Experts of a small language model.
Size: 13 layers, width 448, vocabulary 8192, 50.1M parameters.
Below are experts of layer 6 (counted from 0) of a mixture-of-experts language model. Rows are named router (the router's row for the expert), gate (a neuron's input weights, with its number), up (a neuron's input weights, with its number) and show model dimensions 256-319. Each number is 50 + 15 x the weight over its row's rms, rounded and kept within 0 to 99.
Before each expert's rows: "mostly gets" lists some tokens that are sent to it at least half of the time. This comes from a sample of Wikipedia text that the model never trained on.

# expert 0
mostly gets: ").", "===", " who", "\".", " that", " A"
router:62 45 53 26 66 45 41 50 24 47 59 70 42 64 38 55 33 64 43 44 42 54 37 39 40 63 46 63 30 64 75 38 23 49 37 34 21 37 54 72 34 66 70 59 27 45 44 64 70 74 64 60 66 67 51 45 25 29 77 52 61 44 41 56
gate0:37 55 44 59 42 76 34 46 55 59 53 18 70 49 51 67 43 44 55 72 45 64 48 58 40 66 61 57 73 80 52 51 42 35 88 33 75 49 38 47 36 44 33 22 56 37 39 65 35 54 59 36 54 48 37 35 54 53 39 54 46 42 43 50
up0:40 35 31 23 54 22 60 76 50 75 55 56 13 48 71 15 18 53 74 58 78 71 53 31 42 33 59 59 73 57 40 60 54 44 52 58 40 62 66 64 45 73 45 49 64 36 64 52 32 40 16 65 58 50 66 51 18 43 43 29 36 65 36 70
gate1:38 65 34 55 47 51 14 47 57 44 45 33 31 33 48 52 36 60 29 50 58 59 28 54 31 60 50 34 48 58 05 40 33 58 85 65 53 77 52 60 49 30 78 58 63 71 50 78 62 37 51 52 66 59 70 14 47 78 58 64 40 42 47 46
up1:86 47 43 54 19 54 76 38 37 45 29 48 73 63 33 47 43 30 48 58 60 58 58 80 66 34 70 54 54 52 40 55 63 43 56 51 45 29 45 59 62 62 73 51 49 46 22 39 34 62 57 52 74 33 52 52 32 27 68 58 38 70 47 47
gate2:61 36 69 56 48 33 33 54 44 44 70 63 22 77 63 61 58 81 22 60 45 38 53 47 47 52 27 28 43 64 71 63 39 30 53 33 49 63 56 57 44 73 67 49 34 26 59 79 43 99 57 31 51 63 64 52 56 72 53 30 58 59 57 54
up2:55 39 71 30 22 19 29 49 38 56 65 51 47 48 63 43 53 39 61 43 49 38 45 46 41 55 56 34 59 65 68 49 62 66 37 41 44 41 47 46 48 63 50 72 21 59 47 53 39 83 55 50 50 21 27 65 74 62 64 33 66 54 51 49
gate3:76 35 38 40 72 40 69 58 41 68 35 29 48 57 45 63 58 49 39 52 76 50 74 58 33 27 64 56 71 50 46 50 52 39 54 83 31 41 50 52 64 40 37 67 41 57 37 73 33 52 64 41 61 59 32 47 53 52 50 40 49 44 74 38
up3:46 32 57 49 53 39 48 67 62 62 75 30 57 46 33 48 67 43 38 34 66 54 58 77 61 46 50 44 54 71 54 43 52 42 29 48 46 45 69 84 40 50 43 40 52 38 54 56 53 39 42 23 49 75 55 50 72 60 68 73 63 46 64 43
gate4:55 56 41 63 68 61 34 71 56 51 31 48 34 51 47 55 79 58 53 65 30 64 25 41 28 31 62 54 53 47 33 42 45 49 58 53 55 39 40 17 66 57 63 53 68 39 38 61 50 53 54 68 62 40 35 19 70 74 64 42 72 67 57 49
up4:83 43 54 50 53 37 43 62 51 38 54 53 61 45 42 55 58 41 57 64 16 82 21 75 40 31 47 60 55 51 26 59 42 47 69 37 45 49 40 39 57 50 77 72 63 63 48 60 42 32 44 47 59 55 31 74 33 75 48 45 49 50 68 73
gate5:41 29 51 76 69 70 35 66 60 57 68 51 64 45 24 23 77 60 23 53 51 68 38 30 50 67 47 40 51 67 48 55 48 62 18 56 74 40 38 41 58 46 79 23 39 43 26 66 46 41 79 41 57 44 32 69 41 47 60 50 30 60 78 49
up5:47 54 50 41 36 58 65 48 48 70 39 44 57 55 70 67 29 31 68 49 46 37 21 48 70 61 70 47 31 46 70 67 47 34 50 47 61 74 55 25 34 84 32 30 51 74 45 49 34 38 33 38 62 43 71 70 56 49 34 56 58 48 37 64
gate6:90 83 54 53 44 47 59 60 54 37 68 28 29 54 53 41 48 36 71 38 34 76 31 61 31 54 40 46 66 60 26 45 62 35 57 49 39 71 51 22 71 55 49 68 37 44 46 59 74 73 46 44 53 48 59 37 37 41 58 53 21 41 63 56
up6:60 26 37 45 69 20 55 72 40 45 49 40 32 62 61 54 50 59 57 66 53 60 39 68 59 58 76 45 44 60 39 74 46 35 61 49 62 73 68 45 13 39 62 59 44 56 58 49 07 43 38 48 54 24 53 64 38 54 57 28 29 36 60 83
gate7:49 32 53 47 50 67 83 56 51 36 72 61 28 30 54 39 53 51 40 38 63 62 28 30 51 55 47 57 59 28 45 67 62 78 50 50 60 41 33 35 37 77 60 77 29 30 32 78 58 41 62 38 69 74 40 42 44 68 61 59 75 52 59 26
up7:50 67 58 40 68 44 49 49 53 19 46 50 51 55 31 70 34 43 53 47 60 59 72 62 59 36 66 55 45 53 24 63 46 26 55 71 33 51 63 68 81 44 42 69 41 39 35 51 53 42 69 40 64 42 65 63 26 68 56 49 32 47 63 38
gate8:64 51 18 72 53 57 86 58 58 62 67 44 70 33 28 66 28 48 38 76 49 65 82 23 71 45 79 79 35 66 33 58 65 57 79 65 38 54 31 42 67 57 71 42 55 53 27 56 57 70 36 43 53 38 60 43 54 65 80 66 58 65 53 31
up8:31 46 57 74 66 36 48 31 41 47 67 69 56 80 61 61 59 43 51 41 67 72 52 53 36 66 22 11 53 39 23 59 57 71 42 35 53 86 71 20 46 58 42 51 55 67 66 45 64 29 35 40 35 66 44 71 44 53 55 43 25 50 52 85
gate9:55 59 34 45 75 54 33 36 48 26 49 72 27 46 61 68 31 68 70 69 07 62 64 55 67 49 51 43 34 63 36 28 52 50 79 51 43 70 39 48 52 28 72 36 47 53 84 51 53 60 55 34 43 42 70 34 36 53 47 55 65 65 44 48
up9:49 25 42 53 06 42 62 86 40 42 35 39 54 31 37 85 54 51 51 54 19 34 40 70 41 82 65 59 51 60 59 33 61 56 53 64 92 59 43 60 67 46 40 33 32 42 33 58 73 49 26 30 48 36 42 33 77 60 35 43 43 66 36 65
gate10:53 49 49 42 60 63 81 54 64 32 59 65 32 55 36 43 44 73 51 74 53 77 35 49 65 44 75 11 32 51 44 43 43 17 42 77 48 26 59 58 57 67 83 48 14 44 60 52 61 48 62 59 32 70 86 13 52 42 74 35 41 81 45 43
up10:54 55 25 34 21 54 47 69 62 51 67 57 47 41 44 30 60 71 50 68 32 55 50 35 55 51 53 42 39 55 56 49 57 71 50 65 60 47 42 54 47 68 52 14 31 56 24 35 50 66 47 47 20 64 59 32 39 30 69 47 63 68 38 55
gate11:63 75 52 53 72 74 47 62 46 71 49 64 49 21 32 47 67 51 41 44 36 37 41 25 46 59 36 42 59 28 66 62 74 50 26 48 76 44 58 47 68 52 46 69 21 41 59 52 37 94 77 53 70 79 48 38 43 64 57 44 40 51 56 37
up11:53 54 68 49 58 34 75 32 67 53 35 68 70 69 42 65 60 34 31 54 47 51 40 51 47 45 38 66 42 75 48 31 56 37 58 49 43 58 29 27 73 46 49 48 53 61 50 56 44 36 55 48 39 73 48 55 76 66 28 39 34 64 30 54
gate12:39 49 79 53 64 66 48 51 57 57 57 67 48 57 26 45 72 35 68 39 54 38 36 71 55 74 58 50 27 62 49 35 69 47 55 43 62 44 55 70 43 40 53 50 16 49 55 69 56 71 45 48 36 31 50 56 33 61 59 29 65 68 43 23
up12:48 35 87 35 72 59 36 41 70 81 53 46 20 33 07 30 74 37 46 40 33 49 45 54 34 33 18 53 33 63 62 33 61 40 45 42 70 41 44 44 78 45 24 46 43 46 66 55 28 62 62 57 68 55 65 54 59 29 51 59 60 41 38 52

# expert 1
mostly gets: " her", " she", " his", " he", " University", " such"
router:67 27 38 62 59 53 58 45 43 35 65 49 63 61 74 59 48 49 40 76 48 28 50 31 32 53 44 52 40 48 44 34 30 59 42 62 50 40 56 29 57 50 67 25 40 65 36 46 41 42 48 64 39 42 53 71 20 78 73 38 52 45 68 54
gate0:46 33 29 59 32 37 46 48 43 44 38 70 96 46 62 39 47 72 22 34 63 45 51 59 72 38 47 61 43 39 38 48 46 54 39 67 53 47 42 49 42 61 48 45 52 44 38 62 53 50 42 48 25 61 43 37 51 58 56 57 75 35 43 52
up0:75 57 70 48 65 83 40 60 35 57 54 47 39 40 47 68 31 49 64 52 65 58 46 68 52 69 58 35 59 43 26 53 61 64 29 39 48 76 55 51 59 61 52 46 38 44 46 24 57 72 36 29 75 65 36 73 37 67 45 64 41 60 30 49
gate1:70 45 39 66 89 53 60 55 35 32 52 69 44 55 68 37 68 41 37 77 54 43 46 43 53 68 38 30 61 67 61 41 52 60 65 49 39 33 33 50 56 23 19 47 49 31 63 44 27 60 52 41 46 43 46 51 51 51 36 49 79 39 34 23
up1:47 39 34 32 62 64 69 59 23 66 21 38 54 58 44 41 22 69 29 44 51 48 62 55 37 52 58 40 49 42 43 35 55 71 55 53 29 50 28 52 53 35 44 43 37 36 39 33 46 76 65 30 27 60 49 71 55 44 64 43 66 43 53 05
gate2:52 56 56 70 55 52 68 47 42 53 58 47 50 57 54 57 62 60 30 70 32 59 17 52 50 55 47 43 35 54 67 25 42 36 52 27 68 27 82 52 45 77 32 40 27 51 32 58 45 72 45 52 43 36 65 37 51 61 41 32 33 56 62 60
up2:74 52 66 46 84 44 74 75 36 30 42 30 48 53 52 68 25 46 70 34 36 38 40 55 37 33 54 58 45 29 47 52 50 43 49 28 43 75 45 49 48 25 51 38 36 43 35 34 71 52 48 55 60 53 72 54 38 63 50 40 62 73 51 47
gate3:34 38 71 68 23 35 59 60 47 47 72 91 59 63 38 44 16 32 58 59 42 52 42 36 36 68 44 67 64 30 60 51 55 58 44 41 31 20 43 37 68 49 67 61 37 38 29 49 56 49 25 51 27 66 44 56 39 51 37 52 55 72 48 40
up3:27 56 48 18 60 58 69 52 42 63 80 49 48 66 37 40 42 54 23 33 62 41 32 74 68 30 22 54 43 27 69 77 41 26 38 32 34 68 36 36 42 54 41 63 27 58 62 19 60 53 51 60 55 45 53 61 54 38 64 05 54 36 18 71
gate4:61 53 67 55 65 60 23 42 64 38 48 44 47 51 27 50 74 43 66 52 50 54 42 47 60 49 50 52 62 33 26 50 42 44 67 46 38 35 59 28 39 56 63 34 40 23 46 87 36 27 56 41 69 52 51 47 23 68 63 41 09 52 59 49
up4:17 48 40 56 46 52 42 59 55 50 60 59 32 69 63 68 53 51 45 70 29 38 44 46 67 67 73 64 71 50 71 56 59 74 41 51 91 55 20 66 59 68 36 43 55 50 69 25 68 32 49 75 45 28 38 51 70 58 54 59 44 36 45 50
gate5:49 36 45 61 52 44 38 54 42 25 38 42 73 46 33 59 55 52 54 64 53 63 58 99 69 60 45 39 58 35 19 58 47 26 74 43 53 61 45 47 50 50 85 43 50 56 55 67 24 59 34 42 30 27 78 49 21 73 65 21 35 53 70 54
up5:73 46 48 23 44 37 28 33 54 82 32 55 48 91 30 48 33 45 32 47 44 65 49 20 39 22 63 41 35 38 87 55 63 55 47 31 52 43 42 56 23 35 50 23 42 61 60 39 67 67 40 55 65 49 39 39 41 33 26 64 53 40 57 66
gate6:63 70 40 60 51 42 75 56 56 54 43 34 55 55 37 36 53 62 47 56 58 52 44 25 33 23 62 50 68 28 29 48 61 64 61 63 95 50 61 52 50 44 72 42 45 51 63 63 48 56 53 48 27 71 52 58 59 66 48 50 16 72 54 39
up6:52 13 42 44 47 52 47 61 47 63 70 63 39 67 89 41 89 21 43 54 64 39 44 68 52 41 58 60 48 52 58 59 32 50 39 44 29 54 45 28 48 33 38 49 62 70 55 50 70 29 66 58 56 33 56 51 36 56 50 31 57 42 32 57
gate7:55 41 53 60 71 69 50 49 48 41 82 59 35 58 56 35 48 44 52 56 65 32 65 45 60 58 67 49 59 47 33 42 38 57 54 71 38 38 30 45 55 58 49 81 35 78 29 38 60 64 70 78 97 40 62 56 36 42 56 79 79 57 54 58
up7:60 51 57 47 39 99 62 42 58 69 40 46 45 42 44 49 41 61 71 37 58 36 52 30 68 41 86 38 47 38 46 51 43 41 66 25 23 41 62 53 50 73 32 74 38 59 72 46 33 35 77 43 80 51 61 68 73 38 39 84 51 49 61 30
gate8:34 45 53 60 41 43 55 32 59 41 60 43 49 49 34 16 65 69 32 44 80 68 63 49 32 45 46 52 31 35 66 77 69 40 36 28 34 59 13 55 50 45 81 66 50 54 39 90 45 90 48 43 56 38 20 80 40 54 40 55 54 33 49 55
up8:29 79 54 30 72 58 53 40 53 75 56 10 37 59 38 43 63 53 77 49 52 60 27 57 65 65 75 32 49 70 40 50 55 25 47 44 52 67 55 38 44 52 24 47 63 46 63 38 49 58 25 51 47 64 90 60 74 52 49 73 55 63 54 48
gate9:49 48 62 49 43 48 50 59 47 72 31 71 44 55 20 51 59 58 54 96 31 50 33 39 47 44 35 53 48 25 74 42 55 43 53 40 49 30 39 47 28 61 28 54 38 50 42 63 32 67 74 52 43 50 26 58 53 20 43 67 46 35 33 54
up9:50 29 47 24 42 24 29 44 33 43 46 46 61 44 40 66 55 34 11 55 62 51 28 73 58 89 81 65 57 92 48 75 44 32 49 61 42 50 51 59 46 24 46 55 67 33 45 44 63 31 63 52 68 64 59 39 58 69 34 79 29 57 47 51
gate10:55 74 57 79 44 57 56 68 42 57 70 45 24 63 44 40 41 49 74 59 70 58 35 29 53 56 52 69 61 53 49 67 34 57 64 39 55 66 53 43 60 51 46 72 58 22 68 65 75 57 66 66 37 43 51 41 74 52 47 35 84 33 43 53
up10:32 48 73 63 53 60 45 48 57 50 70 51 51 77 47 21 42 36 50 51 39 42 50 24 29 45 30 67 72 52 64 49 44 63 53 49 68 58 53 76 57 40 50 68 44 43 33 60 51 54 36 84 23 34 62 40 71 63 59 35 39 25 35 31
gate11:53 81 53 69 55 63 39 40 59 63 37 23 86 64 50 49 38 38 52 36 23 68 68 28 21 50 52 42 38 52 61 50 55 77 31 45 60 50 37 59 35 61 54 50 65 44 41 62 68 68 32 70 53 66 57 40 67 61 65 46 34 56 14 23
up11:46 69 76 32 29 47 67 49 33 26 58 53 21 65 66 31 57 55 39 43 33 59 41 18 46 56 46 68 50 56 56 35 60 53 36 43 70 59 42 93 39 50 19 48 76 58 18 66 43 63 48 15 43 40 32 57 49 94 34 49 43 75 50 37
gate12:40 75 58 65 47 72 41 54 69 38 65 52 41 36 57 71 59 47 53 45 39 49 28 47 26 73 63 30 53 81 44 31 69 16 52 23 19 52 30 17 58 70 64 69 60 51 60 58 31 28 39 71 35 48 60 74 34 06 67 57 48 50 20 45
up12:59 29 51 54 49 63 61 38 68 68 43 47 18 55 78 63 44 38 53 43 49 40 38 57 52 45 60 44 58 34 58 63 34 17 61 45 49 56 22 34 50 56 82 43 43 49 52 50 47 29 66 40 45 35 67 61 35 51 41 46 69 57 58 37

# expert 2
mostly gets: " of", "-", "–", "w", "′", " Ko"
router:61 63 38 31 37 68 41 53 34 48 49 50 31 55 52 56 68 63 40 69 51 29 28 46 43 53 53 50 68 26 64 49 73 54 44 65 61 67 10 75 43 36 17 44 26 78 54 37 29 40 69 36 74 44 47 61 53 28 33 37 68 46 52 81
gate0:37 52 37 69 60 65 25 64 63 69 58 62 65 66 41 74 31 56 36 61 46 63 52 52 25 59 51 23 62 41 17 80 66 40 48 35 58 81 36 51 16 39 39 58 31 35 51 54 46 61 67 53 45 57 66 53 47 67 46 38 44 59 45 53
up0:48 16 71 36 30 65 69 43 39 44 40 32 54 50 50 81 64 69 37 71 47 45 79 57 55 39 44 65 61 53 59 49 60 54 49 61 58 47 32 59 57 48 52 60 60 31 65 61 72 51 67 62 67 47 34 65 63 40 56 39 57 62 66 61
gate1:66 68 70 41 36 45 59 68 63 56 65 65 49 42 61 64 31 20 71 67 07 46 39 59 49 37 52 43 58 39 70 81 58 58 31 22 76 70 60 25 72 73 50 51 46 47 55 66 43 67 84 51 41 58 71 53 25 50 34 32 56 48 38 57
up1:56 64 45 73 75 47 61 28 58 82 60 41 42 58 57 57 64 44 54 51 80 33 59 28 53 42 51 59 44 48 46 24 57 32 31 48 39 61 45 41 61 47 48 49 39 43 30 41 54 38 27 70 50 62 42 46 52 45 63 45 57 31 47 49
gate2:43 57 45 35 42 51 65 60 44 62 41 34 45 56 28 47 56 85 45 36 38 49 41 48 47 58 39 51 53 49 44 47 69 65 66 49 39 27 74 41 42 72 75 54 42 59 55 76 18 18 47 64 56 26 62 43 43 60 26 20 41 70 80 38
up2:49 43 69 57 23 60 66 51 41 20 58 36 60 93 49 61 37 80 35 29 53 45 51 52 57 89 44 40 42 40 64 58 41 64 30 79 30 26 65 46 70 19 59 88 61 48 62 35 47 56 58 42 65 47 30 62 49 51 34 68 45 67 39 34
gate3:38 63 34 83 40 67 72 59 56 76 56 04 57 48 32 45 19 38 49 61 53 54 53 24 51 55 51 56 48 55 48 62 60 35 54 44 19 52 39 34 45 47 83 38 68 44 26 48 47 46 32 64 48 49 35 23 31 46 50 45 34 61 35 43
up3:54 28 35 53 56 53 38 76 47 72 22 55 55 47 26 52 56 60 64 52 55 53 54 40 44 48 34 73 76 33 35 64 38 59 54 42 42 70 31 55 53 54 65 52 51 65 57 42 48 79 39 39 59 65 26 39 47 52 60 70 41 41 25 62
gate4:31 63 14 66 42 50 49 76 64 54 45 49 62 29 72 62 41 59 66 40 55 53 38 38 69 41 57 40 35 34 47 65 65 55 58 36 59 43 53 57 64 40 48 12 20 78 43 61 35 93 61 55 63 61 33 55 46 42 50 50 45 58 75 23
up4:43 44 67 65 59 32 49 59 45 62 56 61 37 70 17 57 61 66 35 57 55 55 47 43 32 38 62 44 47 60 34 39 52 38 76 46 66 40 69 30 22 49 59 75 64 24 33 31 80 25 36 43 30 52 52 39 36 45 48 40 42 66 33 41
gate5:38 49 65 61 65 62 52 45 48 20 78 63 54 89 40 67 19 33 51 52 52 62 59 39 51 84 44 38 63 22 58 53 51 51 50 71 70 58 53 44 26 67 30 67 27 46 37 57 37 62 67 33 70 73 29 57 17 43 46 18 43 73 59 40
up5:58 47 31 40 49 46 57 78 59 67 37 66 58 21 41 36 32 51 28 52 42 43 48 30 33 46 45 66 36 59 32 58 48 75 65 53 66 47 84 36 51 78 58 84 35 60 36 31 53 39 38 68 33 22 77 66 61 48 49 74 67 51 46 86
gate6:36 47 44 43 58 65 40 65 48 61 27 38 64 49 22 29 67 39 46 33 54 52 41 57 60 44 48 68 36 63 44 74 64 39 30 23 57 46 51 30 45 73 34 39 57 57 90 53 39 33 76 70 47 44 52 58 63 41 41 47 40 62 49 32
up6:57 72 65 49 48 58 54 30 48 71 60 71 53 35 64 55 25 39 70 28 56 59 35 39 75 43 50 76 55 67 42 53 33 38 25 30 22 76 21 42 62 48 43 49 63 35 40 50 41 51 35 58 64 77 37 66 38 44 65 71 29 41 22 44
gate7:75 83 55 56 77 68 54 62 73 62 27 48 48 55 24 78 30 64 38 80 03 83 34 49 21 44 70 30 49 45 20 51 66 13 62 49 79 65 28 59 29 64 41 51 38 48 64 68 50 24 70 47 38 33 43 29 29 55 72 54 36 58 51 43
up7:60 35 59 58 53 34 23 27 28 38 52 59 71 61 47 29 70 32 54 73 61 44 68 65 74 62 70 74 52 43 35 42 46 64 35 19 46 34 56 26 65 54 67 55 56 23 42 38 53 90 56 49 49 36 68 54 42 59 40 28 45 53 63 49
gate8:44 63 33 60 45 37 67 49 53 51 49 48 27 59 43 73 63 70 44 67 59 56 29 66 54 62 70 32 72 52 36 62 59 55 33 47 58 56 41 69 40 51 48 50 60 19 52 28 69 40 74 33 58 58 49 41 39 49 41 28 56 62 61 66
up8:65 39 50 36 51 74 94 46 68 44 55 44 30 56 31 56 73 66 16 33 53 82 39 64 47 29 45 56 63 49 50 41 48 58 98 73 43 45 48 69 65 53 62 57 39 38 54 58 62 13 41 47 44 56 70 64 46 49 27 57 57 68 39 70
gate9:35 60 53 55 29 63 33 50 64 58 58 55 44 60 65 79 56 63 64 57 73 35 60 51 70 88 62 24 74 49 04 50 43 33 60 54 47 43 40 54 54 52 60 63 57 49 21 49 40 42 65 45 71 49 62 60 30 67 67 51 71 60 50 53
up9:82 55 44 47 53 58 31 50 51 24 54 56 42 57 55 59 87 51 48 78 65 65 57 65 73 62 44 47 38 66 50 39 67 60 25 66 63 33 58 45 58 64 57 38 65 72 23 37 49 59 47 30 67 78 49 55 68 60 44 51 57 52 36 57
gate10:58 63 62 34 52 53 52 60 39 57 56 21 42 65 46 77 62 51 55 62 45 81 52 76 54 65 54 49 39 63 46 78 74 59 52 52 70 40 34 46 50 28 57 73 25 59 42 55 48 88 70 70 63 52 64 60 33 56 58 59 52 62 60 33
up10:28 59 64 57 40 38 77 40 49 64 64 57 65 74 55 23 41 50 67 29 55 33 49 29 66 59 28 60 63 36 61 48 47 58 50 41 52 72 80 35 63 55 49 64 78 62 69 72 70 27 63 37 46 32 21 52 58 48 22 31 44 54 25 85
gate11:29 40 54 75 53 38 27 55 40 36 30 40 41 52 63 54 28 71 40 31 44 47 54 71 55 64 66 46 47 55 70 35 37 74 49 42 80 49 64 38 37 46 49 47 36 59 74 40 81 46 58 47 99 53 65 50 50 40 57 37 55 66 61 37
up11:28 45 41 32 47 51 39 37 53 66 76 41 33 45 44 60 76 47 61 17 45 55 63 55 25 61 50 27 23 65 44 38 43 68 46 56 41 32 30 74 63 45 60 42 39 64 55 85 41 61 60 75 17 59 54 45 48 48 51 77 51 54 64 45
gate12:38 52 70 70 52 36 37 43 57 53 63 44 48 46 52 66 43 54 61 32 65 52 32 51 75 61 32 56 29 62 22 33 88 30 19 68 48 47 52 56 64 70 43 45 19 37 63 54 45 50 59 48 28 70 70 53 49 54 57 76 58 59 34 62
up12:66 40 49 47 57 55 62 67 65 55 56 55 39 78 33 43 53 54 36 55 34 32 90 55 36 37 44 68 52 51 20 61 69 56 75 50 59 45 47 40 10 66 45 55 67 39 70 59 44 43 61 20 64 22 34 85 42 34 48 64 49 56 46 51

# expert 3
mostly gets: " not", "ph", "ect", "ut", " Sch", " For"
router:48 54 51 57 48 64 54 42 70 66 47 44 23 35 59 76 36 36 76 79 50 27 24 72 65 56 26 54 33 76 52 55 68 28 27 42 45 41 82 28 62 61 35 55 65 68 63 71 26 43 38 52 71 48 35 61 66 73 50 36 39 61 58 67
gate0:48 53 60 41 58 56 63 34 59 48 49 29 67 45 46 53 28 19 47 60 53 60 65 80 33 62 47 64 38 61 36 56 57 50 35 46 35 51 77 60 50 70 44 45 59 55 28 55 62 53 58 36 66 32 62 47 26 70 81 63 17 73 59 56
up0:56 40 30 42 20 56 59 28 36 51 30 67 67 39 69 40 62 28 56 54 70 24 52 29 36 45 22 44 88 65 62 73 58 38 55 62 53 34 37 31 58 48 48 41 44 46 57 41 59 45 66 41 61 49 57 44 53 29 70 63 61 50 55 38
gate1:38 46 33 49 43 63 27 42 74 87 63 71 46 53 35 10 44 66 62 69 52 45 51 37 42 39 30 34 58 55 38 40 71 11 50 55 53 46 60 19 44 66 43 52 70 73 40 61 33 62 34 36 48 49 44 32 43 75 30 47 30 68 53 61
up1:43 81 77 29 65 65 44 49 55 63 35 42 25 57 40 62 81 25 60 75 69 49 51 49 79 33 51 73 75 29 75 57 57 56 38 65 82 48 44 37 51 67 30 56 70 70 38 36 46 53 55 47 54 55 35 62 53 33 37 49 29 55 50 48
gate2:45 58 52 49 59 55 14 59 69 44 61 96 30 33 60 40 69 43 74 56 38 57 17 50 72 50 61 39 14 65 56 49 39 33 58 23 59 48 58 43 61 47 58 37 44 69 49 43 38 58 59 56 41 53 73 60 59 39 52 52 56 55 90 52
up2:52 36 58 63 64 53 50 42 53 52 63 51 65 43 59 42 46 51 71 74 42 71 76 25 41 25 56 23 17 36 65 74 56 53 55 62 42 87 52 43 72 61 62 37 70 45 18 62 57 56 27 45 50 58 59 46 56 42 49 54 59 53 46 58
gate3:64 38 48 46 63 66 54 65 71 26 44 34 60 60 63 64 57 72 45 34 68 43 65 51 42 41 59 43 45 68 11 48 64 53 59 60 26 44 63 48 65 50 58 42 76 63 25 40 57 30 47 59 71 52 42 63 40 54 78 58 59 50 60 34
up3:54 54 51 59 46 30 74 52 52 36 35 57 40 34 23 62 37 36 68 53 22 32 62 77 64 20 42 30 60 67 45 51 39 50 63 56 55 51 65 44 36 28 41 48 47 57 47 52 50 65 47 52 67 51 16 49 48 58 47 46 66 42 45 71
gate4:24 27 34 54 48 43 61 83 93 31 39 70 61 54 38 48 66 58 49 54 25 83 30 53 32 18 44 31 41 54 60 51 68 76 58 39 20 33 42 27 36 59 67 60 37 70 25 49 62 65 48 62 70 33 61 55 57 53 40 53 41 58 50 34
up4:52 49 47 55 42 77 50 41 30 52 37 29 43 20 45 36 35 35 26 50 44 52 56 81 73 64 67 43 67 67 32 33 27 47 71 60 57 76 58 47 52 73 46 31 45 59 42 70 70 51 53 61 64 37 50 02 36 45 73 17 42 57 46 79
gate5:47 34 58 63 64 40 78 60 46 40 28 37 61 51 48 19 56 48 55 38 27 77 38 44 68 51 29 23 70 52 34 73 54 44 72 54 37 34 42 40 82 47 53 50 45 49 44 44 55 49 43 42 52 56 65 87 51 53 75 47 41 58 39 41
up5:66 45 41 64 45 49 89 46 51 44 65 27 63 70 36 51 25 40 77 43 55 78 28 68 63 58 64 48 67 28 40 39 54 44 37 61 48 63 45 61 53 53 61 72 42 44 39 30 65 31 75 25 58 33 68 51 36 67 46 80 56 56 45 39
gate6:38 57 43 61 31 48 70 50 82 59 51 56 66 22 26 34 30 45 69 61 62 60 14 57 67 44 32 35 47 83 20 46 57 31 59 58 43 43 61 49 71 25 51 48 58 67 42 70 27 36 33 62 70 31 63 42 53 64 38 31 42 53 70 52
up6:27 28 58 63 45 65 66 60 53 66 36 36 51 48 42 56 65 72 44 60 52 47 50 57 35 69 52 42 48 37 48 63 61 53 39 52 46 62 46 20 42 40 44 45 54 72 40 53 45 69 56 58 57 30 36 68 55 35 63 85 62 56 55 43
gate7:46 20 40 54 50 45 54 68 55 60 53 38 43 27 57 52 61 56 29 69 61 67 34 14 35 42 24 32 82 64 52 57 41 52 33 51 55 39 38 39 55 38 66 42 54 41 37 52 30 67 28 65 44 38 37 82 56 45 43 61 46 64 54 35
up7:40 86 48 62 41 57 39 68 39 56 41 44 54 84 46 23 54 67 48 32 45 31 50 57 58 38 78 43 64 08 42 54 63 69 38 28 40 51 29 70 48 68 48 78 46 36 69 29 49 55 67 56 17 27 62 38 29 53 29 42 64 41 42 61
gate8:70 54 29 79 48 62 30 70 59 64 32 44 32 42 60 65 54 61 47 86 64 55 57 12 24 53 65 45 41 56 66 16 46 22 58 56 25 15 47 25 54 69 66 63 56 63 26 58 42 52 48 40 57 51 15 62 56 36 46 39 41 48 38 56
up8:41 31 47 71 55 66 43 42 54 20 47 38 62 56 42 82 52 50 43 82 39 48 25 55 32 67 44 32 61 82 70 26 71 47 30 38 50 70 67 32 59 57 45 45 60 73 18 59 58 31 44 73 66 48 30 37 56 53 62 40 42 62 51 25
gate9:58 38 16 63 53 38 81 45 75 27 64 37 73 40 48 24 62 40 42 70 63 46 37 70 52 46 52 38 34 54 80 63 47 46 75 61 58 53 57 37 43 25 36 52 20 51 61 45 42 66 47 50 17 22 48 54 18 41 28 61 38 83 63 33
up9:74 30 66 64 68 68 29 44 50 56 71 19 34 67 45 89 68 47 46 61 27 37 53 76 44 24 32 23 40 56 67 57 65 32 54 64 62 52 65 74 38 53 49 57 32 49 35 74 61 63 59 71 63 52 81 55 54 35 56 41 17 47 86 61
gate10:46 50 38 70 63 48 71 60 62 37 48 60 35 54 54 50 41 53 65 47 63 47 35 38 53 63 31 51 42 40 64 43 54 51 66 33 52 39 59 46 59 59 58 56 46 60 52 59 54 66 53 42 67 51 55 33 63 43 18 27 72 62 65 49
up10:28 62 59 55 17 54 55 54 50 34 23 25 35 33 50 31 46 34 41 80 49 24 56 49 65 38 68 49 78 51 67 52 52 42 32 58 65 46 63 34 45 53 30 66 52 60 64 58 40 44 45 66 57 58 44 50 57 47 49 33 46 42 33 47
gate11:69 56 48 78 56 45 45 44 76 46 56 57 60 58 35 64 36 53 58 38 44 60 59 52 57 64 67 75 67 75 59 50 59 19 63 55 58 66 51 82 51 53 48 50 29 58 59 40 27 47 61 48 92 62 41 54 46 41 51 43 45 72 56 53
up11:72 23 54 77 45 40 61 48 67 57 54 70 35 36 41 65 37 57 60 49 14 42 65 43 18 62 31 63 34 63 65 73 54 49 61 47 45 70 67 66 53 51 44 47 74 75 70 60 21 49 38 64 69 48 45 54 50 29 34 53 58 52 44 70
gate12:51 59 49 46 52 43 54 55 58 77 63 28 52 51 09 28 57 54 48 39 50 62 27 40 50 30 54 27 55 77 57 46 85 27 42 53 54 33 58 60 57 64 36 47 42 58 68 70 53 46 59 54 44 57 67 05 53 48 34 24 14 63 57 41
up12:29 53 62 43 42 51 77 24 57 53 32 38 20 71 67 67 54 26 55 51 16 39 67 70 50 47 43 57 47 46 60 52 77 62 46 30 65 25 69 24 59 41 27 64 26 53 62 60 64 65 61 58 48 21 67 22 38 55 54 50 65 67 62 33